From a checkpoint of a small mixture-of-experts model trained on Wikipedia: 35M parameters.
Below are experts of layer 3 (counted from 0) of a mixture-of-experts language model. Rows are named router (the router's row for the expert), up (a neuron's input weights, with its number) and show model dimensions 0-191. Each number is 128 + 24 x the weight over its row's rms, rounded and kept within 0 to 255. Numbers have three digits each.
After each expert's rows: "mostly gets" lists some tokens that are sent to it at least half of the time; "comes after" lists some tokens at least twice as common just before its tokens as in all text. This comes from a sample of Wikipedia text that the model never trained on. Tokens count by the router's weight.

# expert 8
router:140115103067083086144116099103122151116112144110157110145128103118112168156111138111122138133140139138107133180101130123186112092102112128137130142123158112137122093152119090126133142115100096122127089150083128178140122127139107160144111077153126105150134096116103121114184130124127131104144127101194151121125076147127120170117161131117152166081110120174100105139105144139157108134132119100151112129135088158124129134108138114093110143132158133107116121176078158134134104112072129138105137141146155135136112148154095136164100094128123117131103136108100101108105118107089092164
up0:090107126126092103165107080148138144119121166140114110151132123141130121107151086104086135110159099138124111142088091146108122173109119153167092129112140149181151134136097130137137123132099134086138110116126089096147100110125157063127125117080130107170151123125108108128127084134129144118111150131082127117129159122134078094140141131157129149136122152095136140145119171162123105115125139125122125123108155132117165143131131145140095094119079137107118167109078119123116160131132080092134096127092119131160123148121127120119119158148122190089119136146087112141164102177148155182
mostly gets: " nine", " six", " seven", "2", " three", " four"
comes after: " ", " (", "–", " $", "/", " +"

# expert 44
router:157131145153154120145132130104107143177123161108136160131158116116115123117085175132117119130154145113101162135100120136170111112095097131163143147137174104155175103153142139106119120117137106146089101142067098147057145057156111094108103148105085136159156151119139083125141095119154116133105139149099095140140112141119086150147136140148092123112113156123117098169128121146124161151127097104143110129108102111125129149139108129148141116164124130139116115140099121139140153076094122120151107134116190153070161137119125130125099158151101119096126150102167129126135136117165137144
up0:091114099124102161133132168182108127166129114157115135098123147108132089120102133137112119187140127090123135118128113110114126171161084149167106105099105131121123143137118132142114113140107087115144148158121118134101132157101079091159090109139149122139143139128103123132121076117093183145161147080110131118119109131133126116148097137125175136090182079064146146167123127145151104173133085191105108160155087126150174096131121143100143109128146150108103123121127117129078120112151142105126139129084134148141168123131128130105126122130132115114112143133132108161100127157139111116
mostly gets: "na", "da", "á", "ella", "ira", "ja"
comes after: "0", "2", "9", "–", "1", "/"

# expert 19
router:121127138151135148114107089110123161085114171118090099116125160110134130124126152151106092140090148084141193151180097091093166141107116089125172140104142156098145098149141168177140169131145114159130135108119146138148101147134152103125157116150111158132080138121121112135152105169136109155094167141111148173156150142128145129097101121146106122114119162104100134132144142107142083082132110099149145104136145138105116169119137126108122157158131142098121105131185168108136138157116139139109160120154135155151094098102157108121130146135097124148147131152083136135100142140154150155
up0:101150115135058111139146136140159089128169161151113089111151104127149138143172126086158172102130153094152119115132140110131132099094114143153137141133087165155120142135132109111155120140150152101151161091134156121163157093153129126070161126131130109097107140109135133115099169133126131099146131144094121097119084149089100142133158135097102168118165093091113113096094137161103114108106140085155111133179133159131129107152135143120131128133162144084139133157121163172123089129145108144116144108147122088085135123125157120132085135085144108127130108152116113152113131111177116133
mostly gets: " |", ";", ");", "---|---|---|---|", "|---|---|---|", ")"
comes after: ")", "0", "3", "4", "6", "%"

# expert 4
router:151078131130131137098103141118130150120122118140119096095117115117107140144147089100138141120128147100140123124115129132084139144134135072111131129138156118108131091142123100142154144124135137130135129103076149156103112120102090164087195096138092137132055139141128113120155109109118156113089129146100089129144158101153151085130100099148125147120178097127133167086145081121180098152126143133158128104112199132114110110135118119135160131131141134093132134140137167119132118077122149116164078159123135112118109107121125127164110112129117151100168132139102076090153139121159161109
up0:137098137115136117126136178139166143166150170140096124151092138126168113136118169088105112140125119118137173147169099124146056157113122106136133125145170140119088122127139126128141106130094137107108161176160092105109121100127109110129135084151122108093086121139146115129116132119097084126134122135141125100099157150111169135136124109139118095118091135072158091163124129138180103146147151142145158100144145124109169137129116150102146116138130151113099149121089123140170091112127102110070111136111118175148104108173180173132126133103117144099113118133121107157117102147155124107
mostly gets: " more", " of", " any", " many", " several", "ious"
comes after: "s", " of", " in", "ing", " University", " for"

# expert 22
router:116102123105154107147139176114144165099145058151154129174160117125170143144119151154120118161153185141120128157163140112160113123145130141118160127134126114135135094156142123120158083094116126143116125119160129140138118154127162113107083176137157138130123125109142131129164107084108115171111106096146154126097113113144117182144148128114129140122115133100152112160143147120092132090143115090182122146175097130124098126112143117117131151161131130100085110132123166155158167119125107102136122157128128094087175154104099191147150146158127106120120095120111125158130185125130124142
up1:143151139153121126077112148208065131189138134132108149159065125126103084143170118130143144108123128142127125116147108102120108119111144135119124143139148150116166142096094120135144113152154137124125146117133126145188145127117141160150132119148133147091133141104120134147113135115152111149151093105137137145149142097118155133149128138127137132132142084133118158125146099111089173102077173129140116147159194093102109146115095149076156084131125099150124165140170119113109108120110125104140169112140136107127135086143124137087104149093154152159159112135135135176102134092136139128
mostly gets: " high", " low", "3", "5", "4", "6"
comes after: "1", " ", "3", "2", "0", "4"

# expert 53
router:104124136148133107104137116159123106167123104100162086115143135140140129115141077134140136107151110127107117139144106115089158152124148098100175154135143167084177137086177120142161131094116129166145124172127087080090104118106148094116158134117105149132126155129079124116132108160102092168102154149118089158174108127108135136120130110152132137154161149166179109142165159172147125126139095134126133147097095153086146129097132150123118139133108146141132107127131107086148123145112125145137156129105144159184160113081112102109140131085137154138120131169097127125127129119120156161
up0:123128158134106128123150113135099120113127086103118129123118121110119133129128155158121102150117168087118074114103117113141119097103129142144163114086122073114111129063113128133161100094104101114140147161142131123105133092160122095139142107155136129113185120148124144129104139132109105114096140132161124115138129106130128147143143109163121098119104108114139118151165074119108143146143121179116159145125131119135163142180117106090117139100103145167115138126128131130077112126138176120172101178112127125117088140104121147148080075111112117141179112093113112113172098143051108119
mostly gets: " season", " game", " games", " football", " Team", " character"
comes after: "0", "3", "4", "6", " —", "5"